Experts of a small language model.
Experts: 32 experts in each of 8 layers, 2 picks a token, a softmax router, a shared expert of 128 neurons.
Below are experts of layer 4 (counted from 0) of a mixture-of-experts language model. Rows are named router (the router's row for the expert), gate (a neuron's input weights, with its number), up (a neuron's input weights, with its number) and show model dimensions 64-127. Each number is 50 + 10 x the weight over its row's rms, rounded and kept within 0 to 99.
After each expert's rows: "mostly gets" lists some tokens that are sent to it at least half of the time. This comes from a sample of Wikipedia text that the model never trained on.

# expert 13
router:70 49 47 39 22 57 57 47 53 39 65 46 48 53 62 39 42 60 41 41 61 56 41 34 46 51 70 55 59 50 64 36 34 48 40 46 48 44 53 49 49 58 37 47 73 64 38 67 48 50 46 43 61 64 46 31 44 60 56 53 69 45 56 41
gate4:52 43 57 54 49 45 45 45 33 45 42 52 51 57 48 36 61 57 54 51 48 39 70 57 53 39 47 80 47 55 53 47 45 40 54 70 27 54 32 49 69 45 52 67 30 50 40 46 48 55 56 36 59 55 65 33 64 33 61 38 57 36 50 51
up4:53 49 55 44 52 59 40 47 52 52 35 46 50 26 47 38 55 46 62 40 84 47 37 38 55 48 55 56 59 56 41 38 48 46 76 42 32 64 65 55 61 41 49 55 28 48 44 38 56 69 31 55 67 41 61 42 49 49 58 59 63 42 66 55
gate5:69 48 56 46 54 51 53 48 68 41 64 74 40 47 44 67 46 36 55 59 44 42 43 42 33 31 37 52 52 53 51 50 47 41 42 59 46 43 48 62 64 49 45 45 54 65 30 59 53 43 47 47 52 62 47 41 41 50 43 51 46 27 40 32
up5:33 51 41 41 54 38 47 61 56 73 33 30 54 35 46 45 34 41 50 45 64 45 36 50 78 63 64 46 59 55 41 40 44 62 51 50 49 69 47 42 49 53 55 43 38 46 57 39 51 59 56 45 65 54 50 56 44 42 43 49 58 45 43 32
mostly gets: " inter", " sc", " sh", " dis", " gu", " comp"

# expert 28
router:43 62 41 47 56 60 58 33 61 62 53 40 64 54 54 50 47 52 68 41 65 53 35 65 56 39 45 50 52 46 50 60 64 48 51 38 47 56 66 81 41 53 60 48 41 39 52 42 51 59 55 41 60 24 48 55 62 44 59 46 62 58 56 33
gate0:45 63 48 51 51 44 45 37 55 56 75 42 44 58 66 34 49 54 67 50 44 39 66 54 52 53 59 57 55 65 59 60 55 68 43 61 42 48 49 66 50 46 63 51 50 38 42 48 72 51 42 52 38 29 43 40 40 41 54 37 54 63 58 52
up0:58 59 41 58 53 51 61 65 58 61 54 32 42 70 57 45 57 59 50 38 34 33 56 56 43 60 47 47 48 55 42 60 56 63 44 61 54 51 42 71 56 44 44 47 41 55 59 56 54 46 72 49 34 45 60 60 53 62 48 29 56 30 46 52
gate1:48 68 47 49 64 45 46 48 52 58 53 56 48 53 47 30 60 43 47 34 57 34 47 60 68 53 48 39 45 48 54 64 44 38 35 60 36 49 60 54 61 53 58 48 35 45 59 35 61 45 35 70 61 56 52 66 53 55 46 50 57 61 35 36
up1:46 53 44 38 40 57 59 57 58 50 52 57 37 45 48 56 58 48 65 38 70 61 50 54 60 72 38 42 57 56 55 39 60 55 33 48 46 42 43 59 41 47 49 52 49 63 42 52 53 43 56 67 49 50 39 44 50 55 62 40 50 43 39 54
mostly gets: "idae", "oph", "|---|---|---|", "acter", "ene", " Richard"

# expert 23
router:70 47 48 46 45 40 73 41 45 61 59 48 40 46 64 49 64 40 48 51 57 65 46 47 47 57 36 53 35 47 59 49 61 55 47 61 28 50 59 58 74 60 50 46 47 60 52 51 42 35 54 43 53 55 46 66 45 63 46 53 58 72 61 43
gate0:54 64 58 47 48 66 47 46 62 56 29 57 61 50 56 39 45 46 57 47 50 49 50 70 32 50 44 59 58 44 73 60 58 32 46 53 50 65 57 56 38 39 60 51 49 57 46 37 47 34 73 52 53 66 59 61 59 53 48 48 61 37 46 59
up0:53 46 51 52 76 56 55 45 50 35 45 50 50 46 36 42 63 34 60 58 60 44 39 47 55 45 55 47 48 56 44 57 53 67 24 58 72 47 52 46 38 36 46 57 64 38 43 41 43 56 39 52 59 48 65 56 45 64 53 40 40 47 47 52
gate1:62 50 36 56 59 44 38 41 43 34 32 43 64 65 45 55 57 69 49 45 46 48 41 70 52 29 45 48 30 42 34 61 50 39 53 51 60 63 51 45 43 53 47 67 32 47 72 53 44 53 45 41 51 37 41 52 64 47 60 70 46 54 33 33
up1:71 48 48 55 46 37 53 58 65 32 35 65 60 60 40 46 59 56 51 50 60 54 57 37 55 46 47 30 54 51 39 43 42 44 58 47 56 44 56 38 42 44 43 61 41 48 25 56 31 44 40 38 42 56 42 58 40 54 54 71 43 35 51 45
mostly gets: "hing", " SP", " Budd", " Mot", " Feder", " Pant"

# expert 21
router:49 56 53 45 51 41 51 58 45 54 50 47 35 61 45 48 28 44 37 31 63 52 45 38 46 58 57 58 47 60 42 45 51 47 62 55 39 50 57 54 38 67 49 54 47 54 38 54 49 55 41 53 56 53 50 52 42 60 52 62 59 59 41 55
gate4:56 48 49 48 48 59 60 64 44 53 36 58 38 56 45 36 56 43 49 68 45 56 52 46 53 43 51 49 39 57 48 57 55 46 24 56 45 44 52 61 68 73 53 72 62 49 47 63 54 48 67 42 47 47 45 27 48 33 50 47 32 39 21 47
up4:55 51 45 53 58 39 50 48 55 49 50 38 57 49 62 59 46 45 40 34 67 42 44 44 51 44 43 34 47 48 44 55 51 48 65 43 51 56 55 33 47 21 35 29 50 58 55 53 34 48 54 56 55 54 53 52 35 70 41 54 53 57 81 53
gate5:65 39 29 74 54 51 68 58 34 43 37 58 47 52 32 52 45 47 40 65 44 65 51 34 40 39 45 54 57 56 40 49 44 50 47 39 50 60 42 51 59 58 59 31 54 50 42 46 47 49 55 57 35 64 39 61 52 58 43 46 51 56 42 41
up5:43 46 38 53 60 63 44 59 55 57 54 39 49 40 57 55 56 65 71 42 55 59 40 68 64 57 47 44 52 58 42 51 60 62 39 45 61 34 18 46 33 42 54 30 71 41 29 56 49 64 50 66 45 57 66 48 59 55 37 55 39 53 59 60
mostly gets: " |", " —;", " get", " returned", " put", "\":"

# expert 0
router:43 34 35 35 69 55 64 61 59 37 53 49 44 53 46 48 39 52 51 54 46 42 38 61 64 58 33 37 68 42 53 51 62 43 46 36 40 49 51 60 41 47 62 28 47 41 50 65 69 49 55 50 50 45 51 33 59 36 61 65 48 70 43 45
gate0:50 55 49 46 41 43 56 41 45 36 47 40 46 48 48 45 49 55 31 28 51 37 55 64 56 45 55 38 59 54 61 56 47 46 43 40 43 72 32 48 53 42 57 49 36 54 50 60 53 63 53 67 60 54 62 57 46 55 35 47 61 45 43 39
up0:47 29 56 45 74 50 54 50 36 61 58 66 66 42 56 58 44 54 58 72 43 55 42 42 53 57 31 52 66 60 40 49 53 48 59 69 53 48 45 56 52 39 52 58 41 58 42 46 61 43 47 45 34 58 41 27 49 53 35 32 44 33 63 58
gate1:35 39 39 58 51 46 32 52 37 53 44 51 40 52 56 56 69 34 44 56 59 57 48 42 47 54 43 52 55 46 52 37 53 28 49 55 53 69 59 48 23 44 51 72 40 49 32 52 52 39 45 45 50 39 44 43 61 50 52 59 67 48 45 34
up1:50 80 40 59 50 49 50 54 61 33 46 57 64 66 19 65 43 47 30 55 41 50 61 46 48 47 67 55 39 64 60 57 66 63 51 44 59 51 64 46 49 42 49 41 42 47 52 73 56 44 64 62 46 54 48 53 56 47 57 68 43 67 55 34
mostly gets: "ó", "ä", "í", "š", "ç", "ić"

# expert 3
router:45 39 51 61 60 42 58 60 49 45 41 39 38 55 37 59 38 47 26 75 40 63 47 26 61 45 70 56 42 49 46 49 27 57 56 44 55 54 50 59 37 39 52 56 52 60 31 45 55 46 39 46 58 57 38 56 29 36 47 63 34 56 50 59
gate4:38 24 46 54 53 56 63 43 35 49 41 71 47 57 45 56 42 49 59 45 28 51 36 34 56 43 59 53 50 58 36 61 41 49 48 47 37 57 46 40 56 44 59 44 62 54 32 55 48 51 44 61 54 43 64 51 40 42 43 51 68 42 36 44
up4:47 66 48 45 54 61 40 53 65 43 54 39 49 26 43 27 46 46 66 59 74 54 70 64 66 58 56 45 59 51 47 57 58 47 37 46 53 43 53 65 42 57 62 44 56 52 40 55 41 61 52 45 47 42 49 29 64 52 55 66 34 63 55 47
gate5:38 42 63 45 38 50 56 54 57 44 48 47 46 75 46 44 53 38 53 38 43 48 40 58 55 58 39 54 49 31 42 48 75 54 43 48 50 54 52 62 35 70 50 68 42 48 44 35 55 68 73 47 42 52 51 38 40 45 56 64 44 53 59 66
up5:53 59 54 61 52 55 52 58 42 49 58 33 56 59 67 40 41 37 62 51 50 42 56 53 44 47 48 38 57 55 52 32 36 48 53 68 59 64 43 48 59 74 49 26 51 44 64 77 51 55 49 55 39 58 60 50 75 63 49 37 65 49 58 61
mostly gets: " made", " won", " used", " began", " served", " played"

# expert 20
router:61 40 52 46 40 58 35 52 42 64 62 41 44 31 41 61 43 67 61 53 48 52 70 60 58 65 65 56 57 67 57 59 66 63 59 42 43 40 38 41 47 56 57 51 41 44 39 43 52 53 59 56 58 41 67 55 54 55 60 29 43 32 49 52
gate2:51 63 43 53 41 72 65 48 63 42 52 64 64 50 24 53 37 43 56 46 56 50 38 50 49 48 43 46 54 52 50 66 53 64 37 41 25 45 35 51 38 39 41 56 60 37 59 62 63 63 56 46 59 58 67 43 41 46 66 39 33 74 59 55
up2:50 45 49 45 46 63 56 39 67 46 43 60 41 37 39 38 50 31 50 35 54 61 53 39 63 46 39 61 60 52 64 26 39 42 59 46 40 63 51 49 40 52 55 47 48 40 45 62 53 58 60 48 44 41 59 65 50 43 57 60 41 56 43 57
gate3:43 32 50 52 53 39 43 66 42 49 31 71 52 55 67 46 39 57 59 46 39 67 47 47 50 48 50 55 54 36 58 47 52 48 44 37 46 50 52 44 49 35 47 37 54 76 51 37 55 40 38 81 48 49 17 53 53 52 56 52 53 38 51 55
up3:51 57 65 54 50 77 54 51 61 38 47 40 57 48 33 64 64 46 48 45 62 70 51 56 60 51 50 42 55 42 63 42 53 48 49 60 40 47 49 52 74 66 48 49 57 42 63 66 62 47 52 44 51 40 51 48 56 47 55 49 51 57 52 38
mostly gets: " Football", " Council", " Love", " Science", " People", " Research"

# expert 11
router:48 37 57 61 51 37 37 56 36 51 42 43 74 66 41 48 54 58 55 50 55 58 51 45 53 25 49 45 46 42 49 46 44 45 43 44 41 33 66 37 53 37 50 49 54 53 42 51 47 66 70 57 51 48 51 59 49 50 40 51 40 43 51 46
gate0:35 39 44 53 52 49 46 45 47 55 54 53 46 49 50 55 54 47 35 72 46 58 53 40 34 55 58 44 52 45 51 41 50 45 35 54 47 62 74 40 44 48 40 42 62 64 45 62 49 47 44 51 52 49 60 28 64 57 36 51 61 59 32 56
up0:47 53 45 57 50 52 52 53 37 44 27 55 59 47 57 47 53 49 53 53 55 43 51 64 58 35 40 63 54 69 55 62 38 50 60 45 41 28 19 62 61 50 48 54 44 40 53 34 59 60 65 45 41 55 51 63 40 47 67 35 47 47 59 42
gate1:55 45 49 63 40 50 68 78 52 56 55 53 59 64 59 50 50 50 51 62 40 74 42 50 52 48 70 62 61 66 63 36 41 44 43 47 48 51 55 51 24 61 44 60 38 61 56 29 62 43 56 66 52 44 41 59 44 48 43 53 45 58 42 43
up1:48 54 59 49 37 59 63 56 68 66 57 48 68 45 49 74 45 30 47 48 50 52 46 44 51 55 64 77 62 79 49 55 52 46 51 48 36 56 34 56 53 49 47 37 33 69 63 36 58 40 39 45 38 54 49 45 58 54 52 37 37 57 55 42
mostly gets: " member", " MPC", " born", " died", " located", " coach"

# expert 12
router:44 30 52 64 57 41 47 60 51 49 52 40 53 28 35 64 60 68 55 42 51 39 53 52 67 37 62 52 47 65 43 41 49 42 48 51 50 52 57 34 61 48 41 47 43 46 45 53 35 32 48 37 52 45 50 30 58 40 37 26 52 56 62 45
gate6:64 49 45 40 35 49 32 48 54 41 51 52 57 40 56 65 37 41 55 68 51 44 59 73 53 68 51 63 49 39 39 37 41 53 46 48 58 56 55 60 64 60 53 34 66 55 70 51 49 34 53 48 72 52 54 61 50 54 71 47 52 50 59 74
up6:58 46 59 41 59 47 42 63 53 60 38 46 57 47 59 56 41 35 52 50 58 49 59 50 33 45 47 38 44 39 60 70 48 51 52 50 68 61 60 38 37 46 59 56 39 39 45 64 52 49 27 50 54 55 45 53 67 26 45 50 61 46 31 56
gate7:43 42 50 37 52 56 38 50 55 48 52 51 41 30 44 47 37 55 52 53 64 45 51 57 45 47 38 46 28 63 48 23 52 39 58 79 53 54 32 48 46 45 67 52 55 41 51 46 55 38 31 41 58 38 53 68 56 38 57 63 55 53 47 44
up7:56 62 63 66 51 55 44 49 45 30 45 41 50 48 36 53 52 69 49 54 68 55 43 38 48 46 44 53 44 44 46 47 70 58 69 48 53 59 56 52 43 59 40 51 42 54 33 67 65 53 66 55 55 43 58 53 47 62 48 44 51 48 44 68
mostly gets: " game", " life", " games", " season", " election", " match"

# expert 1
router:46 56 55 65 59 46 42 54 52 46 52 46 53 55 62 46 48 47 46 37 56 47 43 46 44 54 53 66 49 44 49 67 62 34 64 66 66 26 40 68 36 64 52 62 51 33 44 46 60 47 57 36 62 47 52 52 71 60 66 55 54 44 41 51
gate8:45 33 49 58 58 38 58 52 57 54 63 44 54 31 50 59 48 43 32 46 67 44 46 45 31 57 65 44 40 40 48 48 43 67 54 49 55 50 45 33 51 59 67 41 48 69 52 57 43 58 61 34 56 54 42 42 34 70 57 50 49 34 45 36
up8:59 73 53 34 54 55 61 47 50 49 32 59 43 47 47 35 42 62 53 40 35 50 50 50 68 58 50 56 47 49 46 42 47 26 59 48 50 51 52 70 64 33 57 47 48 30 63 58 50 40 27 57 51 50 55 53 47 38 59 49 51 55 48 52
gate9:44 46 53 70 44 33 55 39 51 45 46 48 24 58 44 54 56 43 45 34 50 69 44 55 57 28 52 49 51 57 52 30 50 37 33 63 34 62 44 53 63 62 54 39 58 57 36 53 49 40 37 49 27 61 65 51 54 63 40 72 59 60 51 44
up9:51 68 59 47 47 66 47 38 53 52 36 49 69 47 70 65 38 57 41 67 58 37 49 45 30 52 30 66 37 43 54 49 54 61 62 39 62 51 51 52 41 48 50 54 41 43 66 42 51 43 57 56 50 47 41 57 50 53 46 35 46 36 64 65
mostly gets: "|", " |", "|---|---|---|---|", "|---|---|---|", "|---|---|---|---|---|", "|---|---|---|---|---|---|"

# expert 30
router:68 64 41 53 47 45 45 62 68 58 55 70 56 69 59 42 48 45 41 53 49 48 60 55 71 56 41 54 52 44 45 36 43 46 49 46 50 32 38 45 62 48 45 53 71 34 48 46 46 63 41 66 66 63 39 53 58 63 67 59 48 44 48 37
gate15:47 36 36 59 50 39 67 54 66 40 59 59 49 69 62 53 53 49 53 41 59 39 48 48 45 52 70 43 37 71 69 35 35 49 71 52 34 44 51 39 40 52 37 44 55 46 49 52 38 48 41 81 35 50 58 40 26 54 58 43 40 55 40 50
up15:52 48 52 59 45 58 57 39 58 54 43 62 37 39 58 40 48 53 60 45 53 66 53 42 53 69 41 46 78 77 49 58 35 52 38 54 62 53 31 47 45 45 50 69 53 49 46 42 57 67 50 41 40 65 48 75 45 56 43 33 59 52 37 62
gate16:66 52 47 58 41 40 47 62 42 46 47 58 52 33 45 47 59 52 61 62 36 41 50 34 52 44 47 51 71 34 64 59 34 68 59 55 41 55 49 55 54 48 60 53 53 59 51 65 48 30 55 57 62 53 49 42 50 48 30 56 44 52 44 39
up16:46 45 49 36 48 63 32 35 55 47 54 40 64 46 45 63 43 65 42 61 54 42 65 51 39 30 50 62 34 62 43 45 67 39 38 46 48 38 45 67 49 67 44 54 46 61 49 44 53 57 68 73 57 45 45 35 50 41 58 23 60 55 53 44
mostly gets: "–", "°", "″", "′", "/", " $"

# expert 7
router:56 65 32 60 64 49 36 36 29 53 62 45 62 58 59 39 49 52 46 46 37 43 44 40 38 55 67 54 52 45 45 57 55 36 47 57 63 55 50 42 66 40 34 58 59 53 54 34 58 54 57 55 44 56 59 56 47 49 53 57 39 49 56 61
gate13:62 65 35 33 56 48 39 45 40 70 66 63 66 55 39 43 49 57 37 44 45 34 50 45 35 63 45 49 45 47 56 61 62 60 45 62 54 48 69 52 37 34 57 42 50 60 48 59 53 67 39 39 59 38 46 48 52 54 66 39 55 65 36 61
up13:53 54 40 42 61 57 61 47 70 56 58 56 53 43 42 46 47 50 39 48 46 24 37 44 47 58 43 55 32 55 44 50 47 56 38 58 54 53 61 37 49 50 34 51 39 66 37 52 49 55 54 53 66 32 51 46 47 41 37 42 62 43 44 51
gate14:68 73 50 46 44 57 46 69 48 59 48 42 48 60 51 39 55 54 51 48 62 48 38 40 37 39 58 44 54 53 37 55 59 41 48 50 60 54 50 60 52 45 49 33 52 58 59 41 45 53 42 55 56 39 43 53 34 48 53 62 48 42 56 45
up14:48 55 46 56 48 51 40 35 72 57 53 44 45 44 45 48 40 42 42 41 59 42 42 62 47 61 39 46 38 30 45 47 41 57 51 31 66 48 47 66 52 56 52 63 48 62 46 61 32 47 53 58 47 39 47 51 28 56 53 44 70 46 49 51
mostly gets: "=", " Coordinates", " Website", "Scientific", " Location", " Phylum"

# expert 27
router:47 54 58 83 68 62 57 43 55 52 39 56 37 45 57 50 64 49 57 35 53 36 44 59 56 51 49 44 55 55 56 51 60 53 45 64 45 51 56 56 43 60 53 58 72 32 60 52 58 41 48 43 55 45 43 50 55 31 39 47 40 40 55 43
gate15:76 50 43 46 34 53 63 62 48 29 49 40 58 51 45 48 43 48 63 70 47 37 67 56 52 55 55 67 42 56 54 55 54 49 42 62 42 61 42 47 44 48 57 57 67 34 56 65 71 37 59 52 57 40 42 58 53 42 69 58 48 57 42 38
up15:41 43 56 50 59 41 61 35 60 32 51 55 50 43 49 58 81 51 67 59 60 49 51 30 55 45 44 38 30 49 45 35 61 57 64 36 62 57 40 53 40 42 52 59 62 59 45 60 42 46 41 48 30 47 42 47 41 48 37 50 61 51 47 42
gate16:72 45 55 47 57 53 59 52 38 61 50 55 48 49 53 40 43 72 51 51 42 50 51 51 49 37 70 36 50 61 57 77 61 43 46 59 56 64 39 61 49 55 45 52 43 48 25 59 37 45 76 47 59 34 62 64 55 40 39 65 44 54 49 59
up16:51 31 50 39 55 53 63 35 46 54 52 42 48 48 51 51 43 65 45 45 54 49 52 49 47 22 71 32 48 46 49 72 53 49 47 66 59 50 39 51 36 60 36 41 37 33 51 70 41 58 60 62 60 42 53 77 62 50 44 57 52 47 60 53
mostly gets: " JPL", "ST", " TV", " Apps", " %", " UTC"

# expert 17
router:67 56 48 48 45 40 41 63 54 67 41 33 49 47 68 50 47 60 70 42 45 42 60 45 42 49 40 71 64 48 34 48 62 37 48 28 53 65 47 44 52 64 40 55 34 54 40 36 38 54 56 45 55 56 61 66 52 64 56 48 48 43 39 51
gate13:44 45 61 53 42 31 38 39 51 60 64 53 49 47 38 64 57 65 59 50 70 38 62 70 58 41 53 52 52 54 49 53 40 48 40 47 49 42 60 51 56 39 56 57 18 62 63 50 40 53 47 60 61 50 40 36 39 50 56 54 59 55 53 49
up13:49 56 49 55 55 37 40 51 57 55 45 61 46 46 44 68 48 43 58 52 47 51 53 64 60 70 49 49 37 35 59 60 45 60 53 34 50 48 68 63 54 48 27 49 63 56 56 54 46 50 44 46 37 54 57 38 67 49 30 56 46 65 36 59
gate14:62 59 40 54 46 45 48 53 59 53 52 42 43 48 47 33 45 47 61 33 45 40 53 40 40 63 45 46 71 64 27 53 53 55 36 41 58 52 60 50 49 33 39 55 52 58 26 55 60 56 64 50 50 44 60 56 42 56 55 49 46 70 61 50
up14:56 31 49 48 36 47 47 35 60 29 45 40 32 45 48 32 59 48 47 53 48 41 38 45 26 38 52 30 41 57 57 41 56 59 48 39 39 51 63 63 59 46 54 55 60 62 46 49 55 54 35 37 51 40 53 61 43 52 47 45 65 46 49 35
mostly gets: "\n", "|---|---|---|---", "====", " =", "==", "==="

# expert 18
router:58 51 52 39 63 36 49 64 59 59 38 66 43 53 60 58 57 51 60 41 61 32 50 35 70 57 55 43 63 49 52 63 46 41 50 56 56 52 55 51 43 52 40 30 61 47 39 59 47 51 68 40 57 48 61 52 48 47 54 53 54 43 64 33
gate15:44 38 61 43 60 38 57 54 38 64 64 56 56 43 66 39 45 40 43 61 48 47 48 44 46 63 48 53 68 56 45 55 54 54 39 48 46 70 42 46 63 36 43 43 60 29 39 54 27 49 51 54 49 40 56 40 39 48 61 37 59 62 46 45
up15:56 59 61 44 47 54 42 55 65 59 39 55 34 64 69 55 66 51 49 67 57 52 56 46 40 54 66 68 40 63 35 64 53 53 61 47 49 57 21 32 71 37 30 64 50 37 49 52 51 51 43 34 54 53 38 54 60 42 45 53 55 59 52 58
gate16:53 39 59 36 54 40 53 56 46 56 51 51 33 49 29 38 36 59 50 49 52 57 41 35 42 46 50 59 65 46 48 44 39 69 44 33 50 62 59 58 62 41 46 44 60 42 44 63 54 56 34 53 50 65 61 55 46 56 51 57 58 45 56 44
up16:54 53 37 55 21 48 23 60 50 49 46 48 56 57 39 53 55 35 44 52 43 50 51 53 56 63 62 54 55 62 44 49 50 38 55 59 48 69 51 59 52 54 38 54 45 36 40 56 41 45 42 55 30 47 47 32 27 50 55 65 43 58 41 61
mostly gets: "sq", " success", "ract", " exp", " pot", " Loss"

# expert 4
router:39 30 58 49 41 54 49 52 48 54 42 40 35 50 42 64 43 61 33 51 38 44 63 61 48 46 37 46 48 58 59 54 53 52 52 57 29 45 47 52 63 25 67 60 44 32 62 51 46 56 57 54 33 24 41 51 44 50 50 28 45 53 63 51
gate2:53 53 39 64 34 38 36 55 46 48 45 56 57 57 51 54 63 55 81 70 28 50 50 43 45 45 43 50 44 51 72 46 66 33 30 56 43 43 38 67 54 48 55 51 66 57 43 35 62 57 51 40 50 45 46 44 84 52 40 39 48 60 39 37
up2:48 44 54 61 42 39 49 50 42 58 43 56 43 51 34 47 42 47 51 67 38 57 50 33 41 57 58 67 48 52 46 68 54 34 46 65 40 38 44 55 48 28 48 58 59 40 39 40 48 52 30 47 49 62 61 55 42 41 35 43 56 34 39 45
gate3:43 54 55 45 54 53 50 53 46 33 44 49 40 42 62 43 48 40 35 65 51 45 32 44 45 52 45 51 72 45 67 52 34 48 29 65 49 58 45 70 39 55 45 47 55 51 30 44 41 33 47 48 62 57 49 47 58 49 51 46 51 38 58 51
up3:57 59 63 53 60 48 52 47 51 40 45 61 51 47 52 44 58 46 51 53 47 51 37 50 49 62 55 73 45 43 70 58 47 57 47 63 60 58 55 68 56 57 60 63 62 51 44 38 60 30 23 56 50 53 43 69 55 51 50 49 47 49 62 25
mostly gets: " York", " London", " England", " India", " States", " Australia"

# expert 6
router:47 35 59 74 54 47 55 57 47 45 36 40 54 49 52 64 63 48 56 43 43 33 48 50 65 36 47 48 54 54 24 45 55 52 60 65 58 64 59 39 45 54 50 50 54 33 45 45 46 50 51 43 32 29 61 54 46 40 28 40 43 39 54 49
gate13:56 68 56 57 53 52 50 53 47 58 54 42 49 58 58 45 41 54 46 52 55 47 50 59 64 27 52 49 51 44 58 33 37 72 43 42 49 53 56 52 44 59 32 57 74 52 54 40 58 61 55 55 63 55 53 63 44 57 31 67 45 51 55 41
up13:31 51 38 42 58 46 47 57 54 48 32 63 35 48 30 52 62 33 38 60 56 29 59 55 49 44 59 42 43 43 43 41 34 72 51 45 38 58 37 42 55 54 48 38 42 41 49 62 56 52 57 37 41 29 34 52 57 52 49 45 42 38 38 48
gate14:42 54 65 53 53 46 34 73 52 57 30 48 55 40 63 31 53 58 48 56 58 35 47 40 60 46 57 49 36 49 74 39 62 40 52 43 34 52 49 61 45 34 42 59 64 46 70 49 46 49 53 67 48 53 50 59 38 57 52 39 46 34 50 49
up14:38 63 71 51 48 28 53 59 55 64 42 56 50 41 50 34 65 62 48 55 75 36 43 44 61 59 54 40 45 52 56 34 59 58 53 43 41 50 39 47 41 39 51 46 58 54 69 67 42 49 50 61 44 68 41 62 40 52 44 30 50 44 40 44
mostly gets: ")", "%", "]", "\"", ".)", " km"

# expert 10
router:50 66 64 36 43 46 37 25 47 48 33 68 34 47 31 40 43 47 54 54 21 55 66 42 47 48 56 45 34 39 53 48 56 60 48 37 53 51 42 30 55 38 45 47 49 58 54 57 58 49 41 45 43 66 53 66 49 46 55 53 55 58 44 40
gate6:47 74 53 38 63 46 47 43 52 51 70 47 42 43 47 45 55 52 49 38 54 71 45 51 40 51 54 63 45 53 66 52 25 51 48 55 48 50 49 39 57 60 42 60 72 66 39 43 40 55 57 26 33 50 58 39 52 50 65 28 46 56 58 51
up6:55 45 59 41 57 50 45 48 57 54 40 48 65 58 41 45 41 62 70 57 68 36 47 66 50 53 64 38 61 46 35 70 55 37 42 62 37 51 63 45 55 32 60 55 51 40 42 59 56 54 50 59 49 44 51 49 53 53 50 52 56 45 35 75
gate7:67 57 47 74 55 50 65 48 38 42 53 58 54 45 41 41 46 48 49 71 47 44 61 69 44 36 49 43 37 73 54 49 25 52 40 70 63 57 38 59 50 52 64 63 20 39 49 65 54 48 64 43 49 62 51 57 61 58 53 53 63 58 49 58
up7:39 30 39 43 59 62 61 62 51 41 57 38 48 39 45 59 54 43 59 65 67 53 47 44 37 55 47 53 54 54 37 55 70 32 43 56 36 71 51 51 72 53 67 41 63 49 54 41 50 39 62 52 59 52 65 49 40 45 51 53 51 38 59 58
mostly gets: " from", " on", " at", " with", " into", " during"

# expert 8
router:54 43 39 42 38 66 66 46 36 47 56 62 52 49 60 37 40 35 43 42 48 60 57 55 47 57 36 35 47 53 62 65 45 31 59 51 40 41 50 57 42 51 44 41 34 44 54 40 60 56 29 48 59 53 58 52 42 54 28 46 46 64 39 70
gate4:54 41 38 62 56 43 45 58 48 49 39 42 58 70 46 61 63 60 34 53 54 54 45 48 49 51 44 62 65 65 51 46 41 37 36 60 44 35 51 64 54 35 42 46 49 56 70 45 53 50 43 41 57 49 49 49 77 50 64 54 44 52 52 55
up4:39 62 34 53 36 52 58 53 41 37 62 69 61 48 32 49 51 51 57 68 57 51 52 48 27 50 61 43 53 49 66 46 50 51 38 53 63 51 43 50 40 52 53 56 41 52 52 47 45 57 54 45 33 56 48 49 61 59 61 41 57 42 59 35
gate5:40 50 61 38 58 35 47 54 42 50 38 40 63 50 48 64 47 76 51 55 38 51 45 51 47 64 44 56 40 62 60 39 58 52 59 48 52 50 49 28 36 54 60 54 52 65 54 59 40 60 59 53 51 44 62 60 54 53 40 43 53 38 37 50
up5:45 34 35 69 54 47 60 51 47 48 41 54 37 44 57 61 74 42 61 40 42 41 53 62 47 45 67 60 45 46 48 57 61 51 31 54 38 44 51 66 59 50 33 43 46 41 59 39 56 49 49 51 42 37 40 42 44 60 50 46 56 46 59 40
mostly gets: " K", " W", " L", " J", " H", " O"

# expert 29
router:46 28 39 51 52 41 34 42 48 36 53 64 45 52 54 57 63 54 59 74 40 57 49 39 54 64 64 46 64 44 53 58 40 59 53 51 54 61 49 62 42 36 52 48 52 53 75 45 42 61 41 34 46 49 48 44 59 43 56 41 50 43 40 51
gate31:37 55 58 46 31 56 63 40 45 44 37 53 43 48 52 42 44 42 59 40 40 53 56 54 57 26 51 61 57 36 65 38 57 49 55 45 42 40 64 50 54 50 44 55 34 57 56 50 55 33 46 55 56 49 36 53 70 57 53 34 46 47 50 38
up31:39 35 52 48 48 55 43 42 34 40 50 38 70 62 44 42 57 44 52 54 42 52 49 46 42 52 56 47 53 39 55 52 71 41 62 48 33 55 68 67 60 41 29 59 38 56 61 58 59 46 56 48 48 35 52 59 49 49 54 52 43 26 43 55
gate32:58 48 51 30 48 48 38 43 67 50 47 43 62 52 37 45 64 51 42 45 44 65 70 58 47 46 46 58 50 66 47 56 54 50 48 36 50 50 60 49 40 48 58 44 58 54 40 42 39 37 43 62 37 45 45 53 50 45 64 59 57 57 66 49
up32:49 34 33 39 64 59 40 69 28 47 51 85 34 55 45 48 65 48 50 46 48 43 49 35 50 53 47 48 50 64 31 39 52 33 52 45 36 57 42 72 54 44 64 39 24 48 60 48 58 43 61 50 57 33 47 28 61 46 40 50 46 56 57 52
mostly gets: "9", "8", " century", "0", "7", "6"